Below are experts of layer 7 (counted from 0) of a mixture-of-experts language model. Rows are named router (the router's row for the expert) and show model dimensions 64-127. Each number is 128 + 32 x the weight over its row's rms, rounded and kept within 0 to 255. Numbers have three digits each.
Before each expert's rows: a language model's description of what the expert responds to. This comes from a sample of Wikipedia text that the model never trained on.

# expert 29
What it handles: Line and section ends. Paragraph breaks, table row ends, closing periods and parentheses before headings, plus abbreviation pieces like BBC, GBR, EA.
router:143070120047155111174147102113129189152179106155143121108141120138133160155124101132201113125134043139066115153091129073176207140133113145130145146143107134121080147196157125132194075148134154

# expert 31
What it handles: Capital initials in names. Capital-letter first pieces of proper names, often in sports and results tables, e.g. T-ian Hao, T-atsuki, S-uwo, H-istadrut.
router:138110153109144114098157096159170152152117188093164172169073078188114160158143125165140122201137120167035137128114134087144163124125141172107103162131138124134102124193156094083168097145161234

# expert 12
What it handles: Determiners and row starts. Articles and quantifiers such as the, The, some, several, these, plus the pipe that opens a table row, often after headings.
router:174057134075129129119152126150094174074102087179147103137099095171117147187083098189149153147073163192078149151158084128141127117113163165126132130132139113147100138161101153117140103089073171

# expert 23
What it handles: Adverb endings, function words. The ly ending of adverbs (explicitly, softly), prepositions in, to, on, and UTF-8 byte pieces of Cyrillic or accented letters.
router:137063112127130100158162139135167114136096206120108109069089108129176187141184086105151146182084125154125142162102137125138151100074185132154126166177094092122179110175069081063148137152140144

# expert 25
What it handles: Mid-word consonant pieces. Inner word pieces like ep, ect, ist, t, p following a prefix, e.g. Oathke-ep-ers, def-ect, Pro-p-ulsion, Sul-ist-yo.
router:125117163147137171103128173141118155104090123184141099084150107134138107140069151133103169166067150176087075143163128124144130131117195126082148193119105076133113146176143150104123176136129131

# expert 3
What it handles: Section and table structure. Line breaks before tables or lists, == heading markers, and pipes or colons in infobox and election tables, such as Written by: and Party rows.
router:137087055104166106110178151154138174168114127166118194123119134121133169151134151142141158175131166166056141179195100116142130099121195175134124166183149099159125109219138164105183092163143161

# expert 10
What it handles: Year endings and date words. Final digits of years in dates (July 1945, 1958), month names like June, and suffix pieces such as -ition, -ual, -ferred.
router:108092078033149151153112086147097137142133174173133112154128092126154131082105177152142131167117128148054164168128122066168113122100146170156136132166051085118128187190166119084113127152066142

# expert 4
What it handles: Word-initial stems. First pieces of split English words, often Latin-derived, such as rec, dec, dist, un, contin, D-ire-ctor, and lone spaces before dates.
router:116041139100145150152123118121109111097097110118136085140134073085116155120091148127161164173121174156117142201129109085156171090127155166137076164104133109152085137189137129130125127097174165

# expert 26
What it handles: Final digits in measurements. Last digits of numbers in tables, coordinates and measures, before |, %, or units, e.g. 29.35 inHg, ″W, 0:34.
router:183079111080111167112147115099126147146170149151169156086101098182173107137110119140184171180142150193087144173204125053148193106072143148131131146100086077145095107213122154032169117113079169

# expert 8
What it handles: Capitalized and verb openings. First pieces of words, often verbs or names, like re, qu, Sch, rec, def, e.g. reb(ellious), ref(used), Sand(ers), sec(ure).
router:164069140082157131151139104133118136112172111144101104158121163113150167170121085101189152160133162179139150164131111087107115057104175175121163171128127091117140170176105121096134129090132129

# expert 27
What it handles: Place-name endings. Final pieces of place, country and taxon names, such as States, York, Lynch-burg, Alab-ama, -idae, plus infobox labels like Resting place.
router:135108168065143177131167140152119172190177174167165150125102101124135122155129133113136126114099084172098093191160149090168144105074119133089165158117019113138130146148129182129159113146089165

# expert 30
What it handles: Mid-word pieces and openers. Inner word pieces like ed in Caledonia, al in Jerusalem, ort in northeast, and clause openers such as After, While, At, despite.
router:122055134130203073129137145107133185165097159164147133158125096202132120129112142183159169092077137147122100169147157099087142098132159099148148142136069106142115120143142159090097125121145203

# expert 0
What it handles: Commas and list separators. Commas after words, years and closing quotes or brackets, including thousands separators in numbers like 65,409 and dates like January 31, 2019.
router:133051094099178121075124109096137137093106186165109144152059150148120107144161147090175125144100074163080151163143122104172156106121168195123072169159136104107141116146125159070130084142116191

# expert 1
What it handles: Openers and non-Latin script. Opening brackets and quotes, lone spaces and slashes in lists and tables, plus non-Latin bytes, e.g. (EPA), "Lao Yu", Greek or Khmer letters.
router:121079121085079081158142077119159131070116103136094101162117103184113103108134128172143156117117092204057107172137098077140203118133121177165093193114156136168108117159127121074153094116143220

# expert 5
What it handles: Conjunctions and relatives. Mostly and, or, but, which, who, that, while linking clauses or place names, e.g. Edmonton and, 65 years or older.
router:135068108060097095114165086099148177135158153152146107058103175127110122119111119147184128177098121166038125124122136139169154123108135122134099190113073080115067129192082142109112088109143120

# expert 9
What it handles: Word-initial consonant pieces. Single consonants or short starting pieces that open words and names, such as P, C, R, b, ed, bl, often inside compound names like Burbridge.
router:122084112119178132147154164100102110107138126172127110122095096154142134162167103140118095155143128209104118151112149084126151118105175114113054168113120078116123152195110105127141076096170159

# expert 2
What it handles: Word-initial prefixes, prepositions. Word-initial pieces like con, cont, o, sub, des starting longer words, plus in, In, for, all before nouns, e.g. 'cont'act, 'in'hibited.
router:139093135073160130146163098095105176116152142131104100146064134136136159146155080149170148129134169169088169173122117092129155135112146170167072130144142065136116179192115149074133126074143173

# expert 21
What it handles: Informal speech and pronouns. Word starts and pronouns inside quotations or casual phrasing, such as h-appy, you, do, get, My, him, and possessive 's.
router:162063174111175141128168110135119123125145101092124145146107090180159097136173108151133166192116140160141140194118102127154177104144176180162106169111052101122082174159119101109138165119131192

# expert 20
What it handles: Plural and noun endings. Final suffixes ending nouns such as s, ities, ers, ations, ours, before commas or of, e.g. activ-ities, vess-els.
router:135074104118188156088181096152133101174112160119162154188116171116110156142126115151195127147110129175078124169147161112133148150122131125133144151128025080144146144143161141112167102164100165

# expert 13
What it handles: Year digits and plural -s. Middle digits of years and numbers (1991, 2017, 700) and word-final s/ers pieces in names, e.g. Darts, Swordsman, Motorsports.
router:139123100122179160163178131154112124130125107157161103149120113092121119118083134152147173199135114170124099156153089132151161129132159187101115120143066077172099159155126115083173045113123186

# expert 17
What it handles: Year digits and seniors. Year and decimal digits after other digits, plus word pieces like en in seniors, senatorial; also He, professional, local.
router:144097159126125165183138086055161174125147117112076145172095119139115132107082151172120174099095106175088136197100096112135140094140193185156097120127094107123078115171103114104113105076098170

# expert 22
What it handles: Taxonomic name openings. First letters or syllables of names after a colon or of, especially Latin taxa in classification boxes, e.g. En-sifera, Pol-yphaga, L-epidoptera.
router:161041134081089170149185104104144169132152151140211142123111087121145148156157113103167172104097161159034099121122100107128159117134137134144122178132104097172090128174111218139189125121122156

# expert 6
What it handles: Mid-word name fragments. Word pieces inside names and words after a first letter, as in P-ens-ke, c-le-aner, c-aut-ious, plus digits and capitals in table cells.
router:148027084113156121155191137147122169115131121157123086138108118145110172161149132159194151112134130143110184160093117063087172109085178132132114169146069064161110103219112165083145075109101138

# expert 15
What it handles: Leading digits and fragments. Leading digit 1 or 2 of years and numbers like 1990, 2006, 19.8, plus mid-word pieces such as chan, ron, or.
router:154103089137152135166126061183165173146075125155156109116086130130118128129114123121168109150122113148132142111187164087139201145163136116113133184141083117129167116172111154054151098145121128